config.yaml
experts_per_token: 4
d_shared_expert: 0
init_std_router: 0.0308
Below are experts of layer 3 (counted from 0) of a mixture-of-experts language model. Rows are named router (the router's row for the expert), gate (a neuron's input weights, with its number), up (a neuron's input weights, with its number), down (a neuron's output weights, with its number) and show model dimensions 0-223. Each number is 200 + 40 x the weight over its row's rms, rounded and kept within 0 to 999.
After each expert's rows: a language model's description of what the expert responds to. This comes from a sample of Wikipedia text that the model never trained on.

# expert 20
router,223,197,180,203,210,218,171,117,192,245,211,199,240,201,235,231,194,256,126,188,288,124,200,215,279,163,235,248,191,255,183,200,233,216,214,250,106,183,240,249,227,178,204,220,227,174,155,238,247,223,215,161,241,201,221,203,179,229,156,254,222,193,243,224,243,180,254,243,172,242,174,113,213,184,216,243,165,238,232,131,166,172,217,225,234,154,228,170,223,235,242,170,187,181,191,202,145,179,209,179,197,208,180,194,166,206,216,190,184,158,198,257,208,208,235,187,218,249,157,224,179,187,190,131,201,215,124,271,202,175,208,254,129,219,231,123,251,172,147,142,153,177,241,268,175,216,141,247,227,194,268,232,201,225,222,169,125,175,171,221,225,190,267,233,209,221,166,174,105,244,217,223,243,144,138,217,137,215,259,179,123,246,193,169,205,167,177,158,233,173,150,188,154,230,219,181,178,239,182,121,250,164,110,204,118,276,251,172,243,284,183,182,292,201,200,146,152,245,215,134,144,229,176,263
gate0,186,145,213,205,166,166,156,168,204,159,138,206,245,159,200,216,223,174,264,205,127,247,267,258,141,227,194,157,195,198,217,207,182,201,194,188,172,248,205,235,295,167,204,180,243,198,237,166,191,170,240,211,193,216,198,198,148,181,264,215,194,214,213,121,236,183,161,174,200,158,311,150,271,206,213,211,174,130,153,155,258,143,291,252,194,224,167,190,199,221,155,206,118,175,238,105,198,130,203,200,233,201,330,230,180,167,210,228,184,165,164,207,178,260,150,211,310,184,259,165,198,142,147,274,209,170,165,202,226,153,217,241,192,172,326,201,194,196,146,192,207,186,177,199,199,234,249,181,230,211,165,224,161,175,199,183,207,145,200,299,184,239,210,223,206,205,92,209,221,245,244,201,210,160,217,198,208,147,204,183,243,237,194,244,205,201,237,242,187,220,114,254,176,189,219,242,151,273,131,195,198,112,185,141,241,178,242,152,199,209,165,224,149,192,195,222,209,229,231,189,230,251,202,206
up0,218,215,213,192,198,211,265,205,217,291,218,235,150,200,254,152,181,221,157,223,196,198,210,197,162,183,225,359,108,184,199,203,223,176,172,229,195,205,262,191,117,225,195,180,237,191,262,187,218,166,207,224,298,236,209,298,172,196,132,134,208,236,176,195,209,141,197,211,193,340,159,183,196,162,170,109,294,246,209,216,172,194,142,193,232,178,228,199,197,145,242,247,229,165,183,289,239,255,207,230,247,222,155,149,187,211,208,142,159,252,167,171,178,196,203,211,244,250,179,260,209,151,227,214,191,135,224,241,235,134,201,173,217,206,202,133,131,186,183,204,230,115,165,172,233,198,152,193,154,201,237,206,209,205,179,201,216,199,206,142,283,143,239,166,180,225,184,204,238,258,177,207,192,198,200,207,200,242,132,194,98,124,225,165,240,153,187,186,247,231,229,122,255,239,208,171,204,199,241,157,212,245,166,163,175,215,210,205,230,204,195,207,244,192,204,189,167,248,137,263,201,177,253,199
down0,261,230,277,207,197,261,234,192,177,126,73,186,203,110,136,229,197,152,211,198,232,186,210,136,174,203,252,183,297,228,216,184,247,268,293,210,249,267,209,219,285,252,198,105,205,150,208,188,221,220,132,191,232,156,195,201,200,172,223,189,230,122,188,239,188,248,195,203,232,162,157,209,202,219,173,172,169,200,221,197,149,218,185,190,162,290,162,228,179,180,304,196,209,271,224,206,250,222,199,105,196,277,163,227,223,203,222,163,206,198,199,202,246,194,216,178,198,177,167,254,216,203,249,159,192,232,229,220,125,148,286,206,133,135,208,220,183,233,255,238,182,124,214,228,197,223,220,188,187,188,185,188,176,169,199,148,160,158,164,208,191,284,156,228,198,205,191,261,166,185,212,203,157,209,231,203,173,207,188,218,208,246,172,198,126,144,202,176,136,107,214,151,147,130,256,205,213,144,100,220,233,178,232,165,234,153,166,211,205,216,224,197,178,235,201,158,108,206,222,184,198,211,196,186
What it handles: Final suffix pieces of longer words such as -er, -ers, -ion, -ing, -able, as in auctioneer, promoter, congestion; also up and each.

# expert 30
router,243,229,237,113,143,285,195,268,219,155,223,156,237,169,207,149,244,221,201,235,212,156,244,238,249,186,152,195,213,214,187,152,227,181,279,187,193,164,233,188,260,232,223,252,172,183,154,246,222,240,200,175,173,141,270,260,225,141,167,257,183,274,228,189,181,167,143,316,172,199,170,213,224,145,208,157,213,169,224,259,161,206,177,194,200,205,169,174,240,220,191,193,228,171,149,221,211,275,257,78,236,177,193,213,177,187,214,251,222,215,163,194,164,156,219,200,217,247,213,179,167,194,191,250,229,183,233,208,139,244,168,269,154,211,227,211,168,179,185,211,166,148,234,188,228,199,202,188,188,206,240,209,272,186,234,244,122,204,237,128,189,262,218,296,244,198,213,217,105,141,210,221,214,246,224,234,176,273,273,237,240,235,211,227,146,245,141,135,224,223,209,221,212,185,171,194,146,186,116,121,257,237,264,175,262,179,158,231,214,176,198,215,138,139,232,235,155,193,212,234,218,224,125,157
gate1,207,210,155,190,241,212,187,192,195,212,229,268,192,169,208,80,204,227,177,202,190,158,215,254,193,214,144,167,196,209,219,246,201,221,213,192,204,213,196,170,240,201,197,124,200,199,223,170,203,233,159,190,192,189,187,167,239,202,275,225,257,246,216,272,149,107,188,199,158,198,224,257,187,256,228,135,176,183,218,243,303,183,171,224,173,276,234,156,197,148,246,206,246,196,284,146,216,203,209,207,198,198,261,169,175,202,185,215,156,171,145,132,162,189,165,186,182,203,271,209,226,171,201,177,193,147,367,198,270,249,207,252,113,237,237,233,208,244,192,182,206,237,194,200,192,203,199,192,171,155,226,226,225,203,235,136,245,167,197,134,194,207,169,288,204,202,274,167,229,202,201,206,177,187,228,203,199,86,153,188,227,250,165,202,184,159,201,203,266,235,234,190,199,136,203,186,96,231,116,285,195,132,141,264,173,177,201,111,193,189,251,201,172,236,210,202,204,177,186,207,166,194,98,247
up1,233,242,120,217,252,241,204,244,146,239,197,218,192,181,262,166,205,206,181,141,177,201,274,204,232,194,140,216,160,201,202,249,198,236,239,196,224,161,219,214,224,257,154,117,225,227,220,185,210,193,196,138,173,180,202,208,297,134,229,202,243,237,183,304,110,163,174,227,242,195,254,190,211,242,252,152,221,183,173,220,255,198,134,274,169,224,190,162,198,150,238,168,194,152,227,184,239,204,228,183,166,208,206,183,199,242,120,257,201,176,218,196,188,151,134,188,206,225,226,232,242,191,197,204,140,180,347,188,212,274,173,219,132,196,205,261,206,186,221,230,239,257,194,181,118,270,284,212,130,146,203,233,222,154,282,109,229,200,171,149,169,235,90,266,223,194,209,160,248,131,194,159,203,193,256,207,160,136,138,202,241,201,153,199,155,200,181,210,201,248,197,180,206,143,203,163,155,199,177,254,169,193,158,200,192,207,215,153,203,214,262,209,164,188,219,189,206,176,219,164,168,180,148,277
down1,182,221,203,185,141,155,211,269,203,250,226,209,188,282,167,245,121,175,195,176,146,148,204,256,123,185,218,191,247,194,246,175,100,212,156,296,121,215,209,256,172,259,190,191,200,213,200,221,221,175,205,223,256,201,230,192,210,245,276,167,192,242,230,220,210,247,205,230,97,103,196,230,261,207,174,177,172,253,199,195,138,182,197,205,187,149,204,305,205,155,196,210,138,167,133,258,213,166,231,241,285,233,198,190,205,264,194,238,265,188,175,125,183,268,280,204,193,189,254,169,139,230,213,181,209,262,224,202,116,203,213,186,122,210,212,261,172,174,195,146,230,121,239,131,197,198,282,193,245,147,267,187,202,171,201,190,123,210,123,172,185,201,195,201,183,225,215,180,254,199,173,241,225,268,189,212,148,209,221,185,206,203,214,178,237,202,225,216,86,183,188,182,176,187,205,194,277,198,171,263,141,206,208,199,207,189,197,171,204,136,204,197,228,196,177,207,169,135,192,183,202,264,241,233
What it handles: Middle pieces of uncommon surnames and foreign names after an initial capital, such as G-res-ham, Ki-ir, R-asm-ussen, Gne-iting.

# expert 11
router,201,224,201,169,261,139,204,241,225,245,132,254,238,168,230,252,196,186,243,176,223,289,201,187,200,176,180,174,162,192,144,176,209,265,260,215,160,179,193,194,216,170,233,161,151,251,157,212,185,179,207,153,167,236,128,271,240,249,146,170,211,139,209,230,181,270,259,206,240,210,160,183,178,170,164,165,163,128,173,184,131,203,157,188,226,234,186,179,141,256,257,265,165,197,170,179,177,245,202,246,152,191,248,170,209,214,132,190,211,167,151,243,292,264,178,192,227,262,210,197,204,239,215,212,242,191,224,209,172,257,197,221,199,237,135,125,211,228,145,249,214,224,254,203,197,198,143,237,266,202,174,216,158,216,197,199,178,225,167,288,267,237,192,167,160,247,129,187,147,152,227,196,163,134,152,237,171,208,250,79,195,148,177,190,170,210,144,201,217,248,281,165,182,145,225,248,143,172,208,191,207,195,167,204,282,119,209,168,230,192,184,76,263,162,238,152,199,204,191,179,145,165,223,185
gate2,231,200,127,221,183,201,186,233,216,168,200,187,197,210,239,206,119,206,218,167,226,217,206,201,115,178,170,141,199,203,98,237,233,233,202,165,150,194,171,252,193,215,191,158,172,209,184,195,192,204,213,239,179,167,159,189,184,184,180,255,128,209,203,121,183,253,239,202,228,263,275,224,216,288,182,197,136,189,120,218,143,276,191,186,200,183,209,255,182,215,161,224,199,202,157,136,190,194,170,206,172,252,194,194,250,218,72,190,285,265,218,226,301,214,165,168,175,310,210,164,297,250,157,231,137,186,167,198,217,181,158,122,233,176,190,186,219,292,208,183,215,161,151,205,215,146,130,212,224,201,218,144,230,137,165,191,188,227,155,155,218,173,281,265,169,308,200,272,217,234,213,192,244,205,187,187,208,194,253,169,181,262,154,236,202,219,179,190,138,188,257,277,233,172,183,195,139,232,259,200,166,161,191,178,214,129,226,232,201,215,173,204,228,106,198,219,174,223,215,210,205,209,201,251
up2,211,168,202,120,193,175,216,242,168,261,304,210,170,194,178,185,205,210,201,224,203,157,206,222,204,227,206,157,165,199,182,188,114,175,176,311,241,217,192,218,203,234,224,201,219,256,241,195,238,209,166,191,217,194,232,142,171,192,204,205,277,312,207,227,198,214,220,192,163,160,115,204,211,198,175,220,202,217,200,189,209,216,292,276,224,221,210,180,166,176,188,171,179,214,204,204,224,173,225,157,220,205,200,205,194,156,200,126,127,175,169,173,158,204,235,188,195,216,219,200,212,199,198,234,247,274,208,165,201,189,159,195,145,228,280,199,218,138,67,217,205,201,207,140,133,249,278,228,186,153,156,252,148,113,206,187,246,233,222,284,204,328,165,199,141,156,199,196,165,178,134,214,243,186,199,185,256,206,137,232,288,246,271,177,181,200,221,191,249,220,108,165,150,260,135,191,190,210,191,131,250,206,204,203,201,230,196,139,135,143,299,249,140,225,193,201,209,200,155,231,203,222,185,155
down2,201,176,203,184,191,198,197,161,248,197,189,177,205,244,205,201,200,203,180,233,232,265,194,224,172,160,225,170,176,227,211,220,222,336,179,246,210,223,92,192,155,201,218,209,187,212,171,179,182,176,195,224,215,178,186,145,185,191,183,104,310,210,122,202,195,224,176,188,209,184,178,179,198,251,182,275,248,127,205,210,236,165,211,198,199,195,246,227,211,191,119,211,327,271,203,239,243,211,225,200,228,200,194,200,190,198,234,253,204,152,239,225,202,251,147,287,95,169,227,140,159,217,245,209,158,300,203,205,207,238,229,187,209,110,155,102,198,212,221,189,218,209,193,199,202,164,200,183,256,226,198,182,238,189,217,284,179,221,206,197,272,215,216,326,207,181,178,196,71,185,205,256,224,199,178,123,188,244,221,207,172,206,220,179,171,187,188,210,231,240,155,158,210,129,212,157,236,227,129,194,182,169,241,119,151,225,107,210,179,222,193,184,174,121,283,188,183,198,198,218,201,227,255,188
What it handles: Words and markers in wiki section headings and infobox labels, such as Early life, See also, Personal information, the == signs and following line breaks.

# expert 1
router,231,194,183,215,170,158,210,190,209,252,245,205,188,201,205,225,245,197,167,159,229,220,160,174,210,134,166,138,247,195,153,203,229,289,185,214,273,176,158,238,158,256,242,245,219,242,199,176,165,201,223,144,137,181,262,181,179,237,252,225,190,160,243,158,276,247,222,261,203,232,217,289,209,157,249,163,260,228,120,171,195,175,128,223,170,167,243,270,236,160,149,180,238,158,263,217,232,213,137,241,217,267,205,138,261,231,272,226,204,178,209,175,208,242,177,178,197,176,194,251,221,207,211,259,221,119,214,145,162,173,232,231,245,170,210,227,203,139,129,177,195,289,182,229,234,114,255,197,160,161,164,216,136,203,145,139,231,187,162,196,180,135,167,209,155,159,272,188,234,239,288,180,200,250,266,224,168,221,188,177,189,169,212,132,248,175,141,195,210,176,141,246,189,191,168,194,102,144,267,217,231,209,207,257,175,202,234,237,178,158,189,128,152,171,145,181,204,144,161,190,196,220,248,187
gate0,197,208,296,140,190,208,182,117,210,237,149,195,197,139,167,187,192,165,195,200,191,139,210,202,126,197,149,191,177,194,210,220,204,192,200,140,226,193,224,153,146,174,231,292,233,266,165,198,202,257,195,210,240,182,190,215,334,234,251,198,139,205,191,234,234,184,193,224,241,180,265,138,218,268,242,263,176,209,169,199,155,251,259,209,318,244,111,157,193,143,192,247,256,255,202,188,144,194,132,214,182,198,161,194,174,273,171,260,199,162,196,166,177,182,209,218,172,222,199,178,143,180,92,140,216,191,129,206,215,238,280,205,227,258,203,141,167,217,224,198,194,253,171,184,202,230,158,241,168,166,207,239,188,126,127,208,152,186,240,159,300,185,230,182,255,272,202,210,159,190,205,181,190,168,193,149,235,139,208,259,113,215,237,198,177,257,185,210,184,180,207,202,209,220,158,216,163,168,207,172,155,222,222,245,252,223,192,171,188,247,237,180,210,196,199,199,182,258,264,185,236,282,202,270
up0,201,196,206,128,206,247,256,194,131,193,266,160,192,247,198,185,161,148,256,190,180,186,232,125,183,198,198,128,135,143,217,202,217,174,194,184,201,211,230,131,187,166,307,231,179,200,213,290,246,235,190,206,225,157,208,186,245,165,183,239,205,224,211,244,199,223,152,140,212,226,212,130,203,166,199,213,130,272,198,184,168,192,101,103,209,249,232,203,198,187,193,158,159,275,184,166,195,138,201,219,199,99,208,150,208,213,226,203,172,142,124,182,199,224,192,255,227,194,159,230,196,211,184,175,163,176,217,145,180,176,222,188,197,240,198,99,141,156,274,191,154,194,281,216,149,253,203,208,214,196,258,224,164,198,226,241,200,190,190,50,205,248,199,213,216,199,216,197,133,261,201,149,198,235,188,177,258,209,213,193,271,306,157,241,230,305,222,222,175,195,230,176,198,124,155,201,139,178,195,201,196,173,229,249,287,211,184,212,205,206,235,203,207,231,231,227,129,196,225,183,220,263,172,205
down0,176,216,189,218,182,257,252,198,192,196,264,153,204,215,198,193,169,191,198,283,218,116,220,141,208,205,207,173,118,147,269,175,216,210,239,257,272,189,250,141,221,336,223,138,292,124,163,246,230,179,195,184,196,242,234,146,159,206,229,222,182,176,191,234,201,210,160,158,154,287,208,220,177,163,223,185,200,267,174,203,204,209,109,218,209,171,238,228,229,200,309,171,223,204,206,123,189,197,200,177,93,223,174,192,164,178,253,191,199,270,179,190,146,180,191,150,165,186,201,222,199,201,269,203,148,170,194,166,179,211,211,194,254,206,210,215,165,215,186,162,219,153,247,194,130,157,195,261,249,238,221,187,200,328,209,173,218,186,229,117,218,184,161,174,217,201,234,193,202,166,197,221,176,212,207,226,183,168,204,189,227,248,123,234,316,115,198,158,249,163,149,148,196,204,199,104,135,197,256,243,200,219,200,159,219,208,256,190,208,201,200,216,197,153,232,215,205,162,201,179,282,227,153,152
What it handles: Opening quotation marks before quoted speech or titles, often after "wrote" or "said", plus section heading markers (==) and paragraph-start line breaks.

# expert 48
router,195,241,242,126,251,248,194,239,259,239,196,227,224,229,225,251,253,191,200,188,213,161,151,261,222,207,152,175,262,241,241,185,261,182,205,155,162,195,203,226,250,238,166,189,163,181,198,195,271,231,201,207,196,230,149,213,207,152,144,167,240,237,262,147,165,251,184,244,184,201,272,159,194,263,158,229,202,275,274,141,148,218,258,200,210,214,161,158,207,216,256,138,132,217,154,213,229,279,271,146,188,199,263,179,124,164,176,240,285,181,155,263,278,171,169,177,176,212,196,191,177,145,152,235,204,194,202,303,196,139,246,250,213,191,188,228,205,231,166,219,194,131,171,161,274,221,228,241,147,211,237,208,247,203,210,192,203,166,235,174,192,167,232,265,168,216,168,133,148,287,184,154,123,227,228,241,145,207,283,157,210,134,168,173,222,173,192,174,187,204,193,155,149,179,160,177,138,224,180,153,231,166,230,200,216,166,116,172,117,223,222,197,263,213,185,245,174,166,239,165,162,174,160,208
gate0,183,207,190,195,165,256,172,219,229,204,165,262,179,194,202,228,308,203,240,167,200,213,244,139,201,176,254,175,135,229,222,201,204,202,184,236,141,203,198,210,263,192,135,200,310,210,252,197,198,213,272,216,257,284,198,205,257,219,203,241,173,220,198,157,240,215,189,183,97,179,178,180,190,216,215,229,199,197,177,143,112,262,131,202,218,82,154,171,183,203,185,209,235,263,200,197,193,127,201,121,185,209,129,259,186,240,210,215,204,194,200,187,199,200,199,305,223,187,141,129,180,192,230,192,170,167,172,158,267,189,203,204,253,186,263,223,185,205,216,170,195,155,231,203,162,248,190,190,184,240,246,286,199,195,129,216,122,235,205,230,249,179,245,206,209,203,134,242,154,238,160,192,179,178,188,236,199,227,273,192,194,166,179,226,198,189,229,225,128,197,189,220,199,203,205,269,221,206,122,206,249,359,178,185,97,133,252,215,179,229,188,229,191,200,244,213,253,193,109,199,216,202,214,156
up0,210,219,225,268,239,194,166,156,125,249,164,186,227,105,198,214,212,203,198,183,271,183,199,195,208,214,182,342,262,276,220,203,225,198,236,206,191,192,203,158,266,271,268,202,153,237,180,177,211,191,161,189,211,190,183,204,198,214,190,189,200,130,175,147,192,226,192,200,240,181,184,242,236,195,212,158,199,221,216,260,287,188,252,138,191,241,252,200,174,204,125,249,202,185,170,189,224,169,216,188,188,187,199,129,160,181,196,272,248,191,200,158,216,207,106,201,223,189,273,295,129,303,297,188,99,84,214,218,178,205,160,236,171,249,138,164,243,210,201,115,200,166,199,190,222,210,142,198,257,169,182,228,240,214,205,185,196,202,182,195,159,271,219,188,208,248,216,220,208,178,221,195,155,166,183,179,173,110,215,192,264,251,235,150,176,194,168,165,224,210,171,229,152,205,221,147,206,246,243,166,200,193,187,170,211,235,252,75,180,215,178,182,249,202,196,227,212,165,303,166,212,217,178,160
down0,121,265,179,235,193,174,205,220,197,234,146,244,254,184,189,248,120,213,186,168,245,190,207,200,198,233,191,116,140,203,207,155,213,223,243,250,179,218,164,179,193,169,233,262,178,207,219,198,217,142,90,239,224,207,188,232,184,120,230,274,145,196,205,225,142,196,212,195,186,204,191,190,191,226,194,194,159,200,103,178,247,206,233,347,230,200,203,157,200,181,207,260,196,252,265,177,208,222,197,242,240,173,206,153,243,192,197,171,262,188,190,284,197,152,170,123,197,266,156,145,286,235,224,192,180,233,194,192,163,113,174,151,171,103,231,153,271,173,234,176,217,235,194,213,214,233,198,171,186,339,178,239,233,247,218,198,152,199,184,137,238,152,175,207,183,187,204,222,137,153,190,205,233,200,200,230,209,186,246,189,127,167,224,164,245,65,206,204,209,188,199,232,198,245,231,207,202,192,223,162,160,222,235,186,197,216,158,262,207,172,209,209,116,234,244,195,213,244,179,193,111,210,144,218
What it handles: Pieces continuing an English word after its first letters, such as it, ew, ens, ge: exit, few, monitored, expensiveness.

# expert 42
router,143,206,244,113,237,191,189,190,215,220,185,193,224,148,169,191,216,213,206,245,231,159,129,239,236,190,186,167,254,280,251,171,197,196,246,173,183,207,175,284,201,231,209,250,169,95,148,167,164,164,125,127,145,232,141,228,243,181,194,231,219,231,218,160,176,220,250,218,164,132,188,203,220,170,159,251,192,188,200,163,159,163,168,238,184,224,213,183,198,158,224,105,237,156,82,245,174,191,250,119,234,172,199,230,163,154,202,157,198,194,186,244,209,189,186,181,174,217,247,195,190,217,205,230,218,259,206,200,204,188,205,251,181,265,218,173,199,280,157,165,215,205,176,218,204,256,266,266,126,198,285,185,262,170,232,200,169,177,218,153,243,197,256,245,237,222,217,203,205,146,207,193,162,242,260,256,180,237,209,131,241,184,253,280,257,201,222,170,155,191,193,282,193,146,193,142,232,189,174,108,242,184,212,175,239,189,235,140,235,160,213,224,316,190,93,252,190,220,219,186,255,199,183,166
gate1,139,137,246,196,233,212,82,275,164,154,306,202,223,204,194,202,201,206,232,183,244,204,193,170,195,195,154,190,194,184,141,282,200,200,125,209,201,209,197,201,241,278,217,160,208,216,163,194,202,170,207,165,106,185,135,244,132,194,172,215,189,275,218,221,162,193,146,223,329,224,237,229,205,200,148,212,190,303,178,231,200,242,251,166,193,185,175,212,169,146,165,194,190,274,191,244,115,123,229,193,201,222,215,134,180,124,211,121,254,211,199,178,199,195,218,141,183,185,210,195,123,231,223,227,200,169,249,269,184,195,250,230,198,250,157,132,204,205,286,139,224,159,209,193,161,119,227,250,197,189,276,204,178,242,155,225,173,182,176,186,188,208,257,238,205,210,225,170,234,157,247,258,184,198,145,204,221,232,192,200,229,176,161,192,252,183,150,229,141,115,223,171,206,211,232,231,201,200,124,243,169,262,201,198,199,243,162,214,160,199,209,238,228,231,209,183,264,226,236,264,201,106,192,188
up1,217,193,229,221,218,191,213,63,267,146,194,198,148,208,187,177,181,227,151,230,192,203,144,209,214,180,250,280,270,190,188,228,158,217,285,193,201,203,174,201,235,216,198,197,244,186,279,215,290,229,115,244,198,219,204,168,252,227,229,213,196,67,270,278,219,238,258,194,135,216,237,193,259,315,252,195,177,194,227,190,202,135,170,180,223,147,193,274,207,180,203,222,218,146,201,202,201,188,211,274,178,226,194,306,153,177,133,197,175,192,240,189,215,134,196,237,188,188,198,278,182,240,149,196,224,240,220,224,197,187,170,222,173,260,236,255,225,169,195,213,186,267,209,199,188,250,202,253,189,197,198,121,77,253,189,191,210,175,160,234,179,134,197,173,184,189,205,283,185,244,209,172,191,156,191,132,187,237,248,180,199,201,209,265,189,181,217,184,167,207,136,194,242,185,198,182,91,204,209,206,183,118,220,194,161,178,267,222,224,196,250,135,201,170,166,185,176,182,240,183,215,190,203,260
down1,148,203,161,202,169,221,276,176,171,192,247,181,185,189,142,163,190,202,205,176,178,205,233,224,220,184,254,199,201,243,193,192,181,228,136,175,202,241,204,235,256,188,168,200,204,301,157,246,227,247,345,156,181,251,236,170,237,167,208,180,232,147,189,224,256,260,200,203,152,226,176,111,182,205,192,166,272,191,251,210,200,236,146,242,215,146,111,200,142,199,177,255,212,198,243,206,224,264,166,215,228,145,243,259,244,170,159,170,172,132,241,178,197,162,217,203,236,211,86,231,214,218,251,147,145,197,228,122,245,225,230,250,198,164,175,253,203,119,285,211,226,185,135,125,207,268,184,162,230,225,177,178,220,210,152,222,186,94,201,188,239,208,195,144,248,228,212,205,178,207,156,210,170,171,208,153,203,230,184,161,273,208,268,286,251,218,205,221,193,213,186,150,186,286,191,205,169,250,199,157,198,198,235,197,153,198,218,130,250,199,113,195,125,211,172,145,198,194,147,233,182,160,159,200
What it handles: Syllable pieces inside names and less common words after an initial letter, such as ist, ill, ah: Magistrates, Capistran, knockouts.

# expert 3
router,230,156,173,271,183,205,262,163,186,166,186,198,199,234,185,145,211,160,168,196,262,240,275,162,258,195,232,215,228,206,172,237,214,250,206,215,218,220,203,196,185,200,205,114,166,200,221,197,143,164,195,246,145,141,209,187,261,250,195,201,144,182,171,178,183,255,224,230,152,235,210,173,161,183,219,125,198,186,140,249,169,343,245,233,158,285,217,269,149,227,215,212,155,151,214,180,113,258,246,181,198,259,257,243,207,201,246,216,217,215,254,177,264,265,226,208,171,144,214,234,246,246,226,140,228,165,210,187,260,116,130,224,166,189,232,170,206,262,196,213,253,287,170,160,201,183,220,142,244,89,212,255,166,240,210,222,138,217,146,181,208,201,195,170,181,169,239,241,239,194,185,162,207,210,189,199,219,234,187,224,208,154,221,238,232,136,154,242,163,234,150,205,199,216,125,224,177,282,218,189,206,157,181,161,226,172,215,159,207,178,172,164,182,97,190,168,161,179,149,286,172,218,274,157
gate1,200,213,125,146,239,151,86,198,250,185,215,309,216,216,139,210,180,318,201,147,148,246,231,224,223,185,92,150,259,190,222,221,199,206,237,197,110,197,168,187,213,188,198,213,180,192,219,223,196,182,143,250,227,210,207,187,221,225,148,222,244,191,203,267,153,191,236,242,202,244,163,210,182,237,194,233,187,186,283,208,204,200,241,198,193,167,204,189,200,136,150,234,182,124,189,230,193,111,214,196,206,252,213,158,187,122,190,208,184,248,237,197,179,219,190,189,201,193,190,207,183,213,113,205,252,206,225,200,205,203,198,198,177,218,199,241,123,275,208,203,111,206,160,176,199,210,216,212,230,205,137,190,203,213,204,200,179,226,279,217,249,198,246,208,222,230,209,139,248,198,178,164,214,187,188,248,197,185,149,156,115,193,174,285,187,166,185,149,199,52,228,212,183,167,204,240,200,213,118,213,243,210,203,164,200,182,326,160,242,238,202,184,208,191,179,259,145,195,170,315,193,146,140,267
up1,178,198,279,227,185,227,258,162,181,225,163,181,193,206,236,203,170,183,129,229,200,143,188,227,159,231,200,205,96,201,176,184,255,208,126,200,275,194,251,204,198,194,167,190,251,186,200,232,175,204,267,178,240,179,221,243,121,127,254,152,108,213,164,141,195,151,241,176,202,197,274,200,194,109,213,202,201,198,107,183,234,226,176,212,210,213,206,211,215,231,214,173,224,307,341,188,204,278,178,176,182,170,196,212,204,209,212,186,199,210,144,197,213,179,293,207,201,249,174,174,237,144,294,193,178,192,165,212,303,194,206,207,247,220,203,190,228,94,200,247,195,170,150,224,241,138,196,214,210,155,243,192,195,213,151,208,259,127,159,185,187,184,175,212,216,235,172,211,178,191,167,217,189,225,199,100,305,220,180,225,250,242,196,107,185,186,240,264,239,248,223,204,262,193,224,171,244,156,309,206,202,189,219,215,192,176,142,214,194,192,206,159,185,193,213,206,249,187,219,161,174,200,251,129
down1,158,168,137,184,205,203,244,208,205,143,195,177,202,87,193,236,211,164,202,334,208,156,90,213,131,238,200,241,266,183,219,182,200,186,212,199,194,121,205,259,214,215,193,222,194,211,233,204,204,193,148,159,210,213,198,252,159,196,233,209,208,199,152,210,97,142,136,283,202,166,196,223,202,201,201,249,202,196,205,283,200,146,120,214,192,161,182,233,199,175,299,214,214,217,209,173,198,203,209,205,163,166,98,248,183,186,276,229,131,214,175,214,152,274,191,227,194,177,206,138,215,188,174,253,196,168,159,265,198,217,215,210,303,230,260,134,198,240,141,176,199,261,225,247,190,157,157,155,190,144,116,200,202,216,210,278,187,143,208,294,186,200,215,195,171,356,197,218,251,255,140,226,245,190,195,224,222,204,198,204,246,218,190,250,167,176,198,203,173,216,101,161,199,235,195,233,236,205,203,196,169,200,187,205,200,227,208,203,202,200,150,185,180,198,191,203,226,202,272,167,198,130,191,222
What it handles: Line-break tokens ending headings, list items and table rows, plus leading list hyphens and pipes, e.g. after "= Estola cerdai =".